From a checkpoint of a small mixture-of-experts model trained on Wikipedia: vocabulary 16384.
Below are experts of layer 2 (counted from 0) of a mixture-of-experts language model. Rows are named router (the router's row for the expert), down (a neuron's output weights, with its number) and show model dimensions 0-127. Each number is 128 + 32 x the weight over its row's rms, rounded and kept within 0 to 255. Numbers have three digits each.
After each expert's rows: a language model's description of what the expert responds to. This comes from a sample of Wikipedia text that the model never trained on.

# expert 15
router:114134100124094182139143084143141097084136168177101122100118153139119065083105124068161077140147122088161172136111122149113106128140115159143073066135190166067115095136132146107146150173112157136202106093189148103070107134108100135105127099171160149107119098073191163105152159122139174147058180180150094152117132098124192145102139121124134163106116110196127120191118126077120150164138
down0:156138171074085157167102105095108145130141139093139087128124105133076093195095137137124090109175127117092138141196128139081113121173107139109115102170161143132143138145051115133144125112084126203128088156126137102109109065130104079146122104163193079119153097126153126165127170121137112115155077157239099133138176167130139153084189115143134119162104158102164164165167114113130204161128
It responds to: Final vowel-heavy pieces of foreign names, species names, and long words, e.g. -ia, -ana, -ius, -illo, -encia.

# expert 7
router:128166115178105126143069159159124073195086089140157133092125132101086115139118136127163128178157102133149121220104147215087127124135154110176137141122117171164129155113070129078146180120147110147146178121146085080126121109145176150084121119146114134121101133043168101070148142147176135157102117146104084165129135131090155082128092155138162177074137163133109178137148148117070067154115
down1:189131149162159137151081128164159140106125106160142162099095098159148177103096116024121169139118163090099091118124098140181173146142106095109098095175132123146161126144164150121131058184117096120181194065148121135130103175120119098185142145138131175156116105120099092112068101131089112191088151151149106145083124179134123152143114102104167168133130182063069082164114116145128104138122
It responds to: Opening parentheses before glosses or abbreviations, currency signs, and digits in tables, scores, and vote counts, e.g. (VIIRS), $, 13.11.

# expert 5
router:153159129145126125121128172136144106131182033109114122160136147091094161136141126136147094169150037139123127122137117212103157135109095111122141110118105124135088081106098138148111201162161145173108089179154067131117163179092150108093138107186110103196071159082150130136087148123163121178082139134100136088140100056115135111102132125112147189168135062144145120169113103143084130168159
down1:117134080195104117145123131159174152131146107114089185119139134139134048141183140119178106122160103132118112123141105105152188168075106150169093105099173114191079189093101096082135101124174123134099125132223102123118115121132155152147125092148049169118077088055160107155123164091156101108107160150095086206156063116108118118103127116170103120132117094139102152140153108139107151128129
It responds to: Mid-sentence punctuation like commas, colons, and semicolons, plus the preposition of, in prose, lists, tables, and taxonomic entries.

# expert 13
router:164131055150120147139104133175103183158146108141140097106141124143119138131138149111154099126132176158146117164118130163113174132092158143155136184096069136066078103061170108096099218141171080187118129173147153158170111163092089148104050091138125154097096110133144128103167136175182115112121086145117129098118141110133129099100192181095090179162150148161082163132103195114104133128130
down1:168159100111140120174143198158175103131154144129095097145132171178126126107080117123137126130080112134149112091103097138083102168115112150192059095081115090160094148104098172086155158135163076136125161076104128043167147136115053139165148140174120074108142096164175185152102152143103091108072116188139093170163156104162107133177152140146152098117137161098130131150113098130193129134135
It responds to: Sentence-final periods, numbered-list periods, and clause-linking words like but, because, that, and However, plus list dashes.

# expert 3
router:148107095103128125122151105184200152145117157156131108128089134131137107145165092060196114132136124129167157088107110107163130094099151146154082111076144133161115115143108162118127141109089139110080173123092114099181191135113045124080065109123110096142104133084181165157152135114119144083062141110087094111051121172068155149140126138014198148127123144136126131158129138126126149117132
down0:131103122081134117180078128141131124161108139104103133143138180126115155106079139192140139111138134096125118165084089187082223134093148107107101183100100129095118149142155117159180146152038175128125152106071081162134114190123112097088161147111110152127112153159167142140128135106136087104129155167116125161130120090092065134098145133145184107095134058191134098081093121101109205099157
It responds to: Years in dates and parts of proper names such as first names, cities, and titles, e.g. 2013, John, London, Donaldson.

# expert 8
router:204149044145105129123091143196116132138160093119099097073148123115122156097141117148139158173112128117143126140095153164069150158121117126152103160091104135147148096065166135110103182161154092184146158193148072056117094119078087147085119147113157113107103105130121141112101164142109082087113159196096101117102144132154184103083161140145146119103169166147114128182083158152149197168117
down1:181113174112121091177095130149141112169120141119088102100157119140156045118112157169118196129155128157134146108125168122140080086057074183157119122140127170175135134137138139114157114090137127164105200178098123097104160094141148073168104065090126117165134163154104123106116191119116139132160172107156175169109135145111204154186132139089147128086137159205172134117093151163108129106094
It responds to: Line breaks and wiki heading markers like == and ===, plus closing quotation marks, at paragraph, list-item and section boundaries.

# expert 2
router:139120094112129163132118090151111081143099097102107147123086158090091092081172115107161140123173086118181161142077123158091169162030125182166063131136199165150110196134087070153091147109160133127150137102104089081192126145132121121080143101161161097137075111093144125121131174141133152174083174138112086140148191097149106115155112134119182164124134157161152137112149119110075143141087
down0:175152066151132160144122102089127141169102152144115078135128150082131131144149081155194083200179155123119138145194164079162138182144177147119138124130106090140101097175148176102150186138117101129140135116127093158183110155169125197125146122162129142134071171119076170068116141071145110129147137162142148125174151171117123137141138120166147161139173072076151143085177099196124094125099
It responds to: Closing parentheses ending an aside, and plural or head nouns after determiners, such as parties, companies, Party, village, region.

# expert 12
router:145145112115127105145114160141107161187189131138088121100161147195118103152180141124150121112133138148155096097148123125101191143178144086172079195099082133116126159102159114080077196118152134080151144158127109101120162125131066115121095161146082140095122086138151105110135091103227087158125128202099123119115123151163128120071180134099099158107152140026125140184105149132152110131131
down1:148135142096163117134080146161049114135123200080074108081169143152120100189104142146146058080134173123153162138128142175156133149183158135136188122102132111147093113138143117128109139079131138134161141118207159152140132157131137163139138112133101104132135126082063183166164104154146111188107180157123093170155177153126244139187118137135120139117138138193145166144101136115108140129143
It responds to: Prepositions like in, on, for, during, against, after, opening a phrase before the or a, as in "defeated in", "engaged in operations".

# expert 10
router:103167128076121171120112121144105044086144103145120106068155106146101114143131151074174152119128131119183119207098141145119091171146163101139197105150119096107109144098144152148092143202129152176210109094170197141109088136053147077120121121120106123092109105090151158136118163108148124141122143166143081137148126102129180137101130090132107189177169128141149184114061123099133139167116
down1:118088119107111127097093107095144141136136126132150125142086109137165097197066059136094112166173117078157169100071170129127093123119103186144069198155088104088100125121166144093155142116144115159119082197155090150147155110082097114086114112114170108107103105159178100092138137078159127160118099110158126096143067099137189044150106078061136145113152097134146121133129134116163133173088
It responds to: Forms of be such as is, was, were, been, being, right after a subject, as in definition sentences like "X is a species of moth".

# expert 6
router:128113139131121132125104129154173135174163093144090094085090176118070158177173118140162152168207161112139104137101141116128128148114179101141133105146080158155121144113081182172146154124127122127119118175089146123159124144119095172065096136138056024113113121107154132138124117160126095123105144110090110033045088118088145059104121112097155152135157136140088185122163138116078120134099
down1:116094111099080110158111133159121099085095157126110114138180160109149160126141119128147137087108094120122077159122126118127149123171048142135114135122042109106182142164101116168140173120128102128100150150154091221152029117091118179141112079126108114134116169117161161156143128121110152136108105167053129098114179178090097146215104138119158096154163169169145140161152152135109132055147
It responds to: Pipe characters separating table cells, mostly after numbers, names or teams in sports rosters and results tables, with occasional mid-name word pieces.